Experts of a small language model.
Size: width 256, vocabulary 8192, 63.6M parameters.
Training: a variant of Muon for the experts, 6664 steps.
Below are experts of layer 9 (counted from 0) of a mixture-of-experts language model. Rows are named router (the router's row for the expert), down (a neuron's output weights, with its number) and show model dimensions 0-255. Each number is 50 + 12 x the weight over its row's rms, rounded and kept within 0 to 99.
Before each expert's rows: a language model's description of what the expert responds to. This comes from a sample of Wikipedia text that the model never trained on.

# expert 4
What it handles: Digits and signs inside numbers in coordinates, lists and tables, especially decimal degrees after a slash, like 0.32639°N and numbered list items.
router:58 37 57 22 38 56 68 41 65 50 40 53 33 40 37 65 52 66 45 61 53 31 61 50 68 49 55 61 55 61 51 58 78 48 64 62 36 44 44 38 61 52 51 60 50 47 40 51 54 43 46 55 57 38 31 36 29 61 50 37 49 36 67 39 57 59 30 40 43 72 37 44 43 69 44 57 28 57 70 48 52 64 51 46 65 43 41 52 50 57 72 43 43 41 53 48 55 46 62 50 44 58 64 42 55 48 53 61 27 55 57 54 45 32 74 50 36 41 34 47 61 66 41 64 46 43 51 51 43 39 56 65 61 32 39 40 64 48 73 56 50 26 37 45 44 42 34 72 76 43 63 69 49 72 29 35 49 59 36 26 35 27 46 42 71 51 43 46 50 41 41 54 32 39 51 60 39 56 42 56 60 79 80 30 52 41 54 45 46 67 60 56 53 55 60 42 22 53 68 42 41 35 58 75 62 46 47 61 29 53 58 64 56 25 60 47 31 60 63 59 55 63 46 42 37 40 20 47 48 43 58 41 30 50 59 50 39 44 53 41 59 55 69 70 60 63 35 50 48 59 45 57 42 63 51 44
down0:64 69 60 28 56 45 55 55 48 47 52 64 59 46 55 60 71 29 57 58 41 47 65 51 33 59 60 36 44 42 31 37 42 43 37 46 62 50 48 41 49 62 46 38 67 54 50 34 48 45 70 70 40 60 57 59 50 52 44 51 67 51 32 52 25 47 58 37 63 70 38 41 42 47 64 30 55 32 51 33 47 36 58 73 48 56 53 49 47 17 44 49 32 45 74 61 46 51 28 64 54 54 53 58 55 50 59 56 64 68 32 21 44 44 54 52 51 27 50 58 51 57 51 59 78 62 55 67 49 43 43 57 45 64 34 32 55 49 51 42 73 50 56 66 66 52 51 33 39 45 47 49 65 40 62 63 50 46 55 44 58 24 51 69 27 43 38 33 71 49 71 26 53 43 68 50 43 52 50 45 52 50 29 70 48 59 55 60 55 66 58 56 42 55 51 40 57 47 55 67 31 46 66 29 42 65 60 55 43 41 68 40 66 54 73 59 36 35 85 50 47 55 53 27 38 72 53 32 57 39 56 58 54 51 33 46 49 39 45 45 56 47 51 18 36 61 66 28 45 50 40 58 42 46 48 55

# expert 28
What it handles: Spaces and first digits beginning years or numbers after in, the, or table bars, such as in 2016, the 1960s, 8 May 1986.
router:67 41 55 47 42 47 57 53 50 40 43 43 30 35 32 64 58 70 54 50 57 41 55 64 61 58 50 67 35 51 38 61 65 69 45 71 39 35 37 39 59 48 52 56 71 62 45 48 69 35 44 65 52 36 29 46 41 58 49 34 52 37 57 48 62 50 29 52 55 60 32 40 37 53 50 64 45 56 71 61 57 56 67 33 64 40 42 48 66 71 63 40 44 46 58 53 49 48 52 34 41 65 64 42 55 42 54 65 33 70 55 75 24 45 75 42 32 34 40 46 61 58 34 69 41 48 52 44 37 44 31 55 57 21 27 37 62 38 60 63 58 44 49 50 43 41 55 69 74 54 64 63 48 57 40 29 42 67 29 27 44 51 40 30 64 36 46 55 60 34 46 64 47 49 49 57 34 57 43 51 64 71 62 34 56 47 62 41 52 67 65 57 56 68 52 32 22 56 42 31 35 39 58 57 49 42 46 80 53 61 62 58 57 42 55 73 53 56 60 53 55 48 47 40 44 43 36 56 46 32 44 48 54 20 58 72 36 44 42 45 55 56 64 43 59 57 38 47 50 57 34 59 43 65 51 34
down0:68 61 48 55 50 60 30 34 32 60 50 39 44 62 48 75 66 39 62 40 61 42 47 51 57 36 44 56 50 36 47 32 53 28 51 44 60 44 58 52 49 46 60 54 39 56 48 75 31 43 48 48 65 58 43 49 55 54 39 39 39 47 42 45 70 61 79 69 47 48 52 38 31 51 61 33 48 48 41 58 58 48 55 55 55 25 62 43 76 42 36 20 58 54 41 60 50 36 50 53 66 30 21 50 58 49 52 35 49 37 50 42 45 55 48 49 24 38 71 52 67 53 56 36 50 59 48 40 46 46 54 54 67 57 57 34 62 45 45 58 59 65 59 59 48 63 46 35 52 47 72 48 69 63 81 65 77 69 32 48 69 54 54 45 66 48 44 44 26 51 55 40 77 41 42 63 26 51 21 61 42 63 41 62 60 70 33 43 30 57 62 64 54 43 83 54 43 58 76 56 50 56 53 60 60 41 47 65 52 53 46 43 51 51 56 28 44 50 49 70 55 64 56 59 58 37 54 39 58 55 60 56 33 58 49 47 32 57 53 39 46 22 63 50 41 55 57 60 57 78 40 27 50 45 58 54

# expert 31
What it handles: Standalone space tokens in tables and lists before numbers or dates, such as | 342, May 1, currency and months.
router:60 41 57 38 47 48 63 49 43 36 55 50 36 31 54 56 67 72 41 55 49 37 48 74 50 54 58 67 42 57 35 53 70 62 59 59 39 44 46 31 66 51 75 54 67 58 60 47 76 39 34 58 45 37 42 39 47 60 50 38 38 49 61 37 55 57 36 38 49 73 39 56 46 56 52 78 48 64 56 62 70 59 53 36 64 31 54 38 62 48 64 36 36 45 53 45 58 46 51 39 39 59 65 45 57 43 70 71 40 45 69 78 37 35 71 36 52 33 47 45 61 62 38 78 31 52 49 47 54 41 49 51 48 32 37 43 53 28 54 70 63 32 34 31 50 30 43 58 75 46 67 51 56 60 42 45 35 67 31 35 44 30 46 45 50 40 45 47 43 24 31 48 36 51 44 70 30 46 53 52 61 72 62 41 55 40 72 41 58 61 57 62 46 67 48 35 33 55 44 41 46 29 63 51 60 41 48 68 51 41 61 70 68 37 63 69 41 55 63 61 66 66 40 43 34 45 29 52 42 37 52 42 54 42 70 55 55 37 38 56 54 46 65 55 55 58 42 41 51 68 36 55 58 60 55 52
down0:69 48 62 18 64 37 65 71 49 71 70 51 43 55 54 48 53 57 41 35 39 31 28 68 53 60 39 56 48 48 66 46 49 65 56 43 53 56 52 39 65 49 47 29 77 54 32 44 49 46 48 46 47 53 41 55 37 53 68 64 37 60 56 49 64 33 66 38 78 60 43 53 46 46 31 49 63 67 61 31 69 38 51 50 58 66 64 47 34 68 71 83 45 38 38 52 49 61 32 53 52 50 60 46 39 67 50 66 60 28 47 41 34 50 57 32 61 55 76 61 44 51 45 36 22 52 40 38 54 53 45 46 36 49 35 42 34 44 53 39 43 34 62 37 52 39 31 63 72 61 37 71 58 50 39 39 38 62 39 39 55 50 41 68 66 31 37 53 48 36 38 63 64 44 46 61 59 41 46 37 47 59 44 59 42 59 67 65 47 52 63 59 44 60 34 45 40 44 62 72 64 42 39 71 58 44 49 55 60 47 58 66 46 46 44 66 52 23 51 49 41 49 48 49 29 61 55 34 29 48 45 79 60 29 46 32 57 41 56 48 58 46 59 39 53 34 50 71 52 45 50 59 55 32 50 39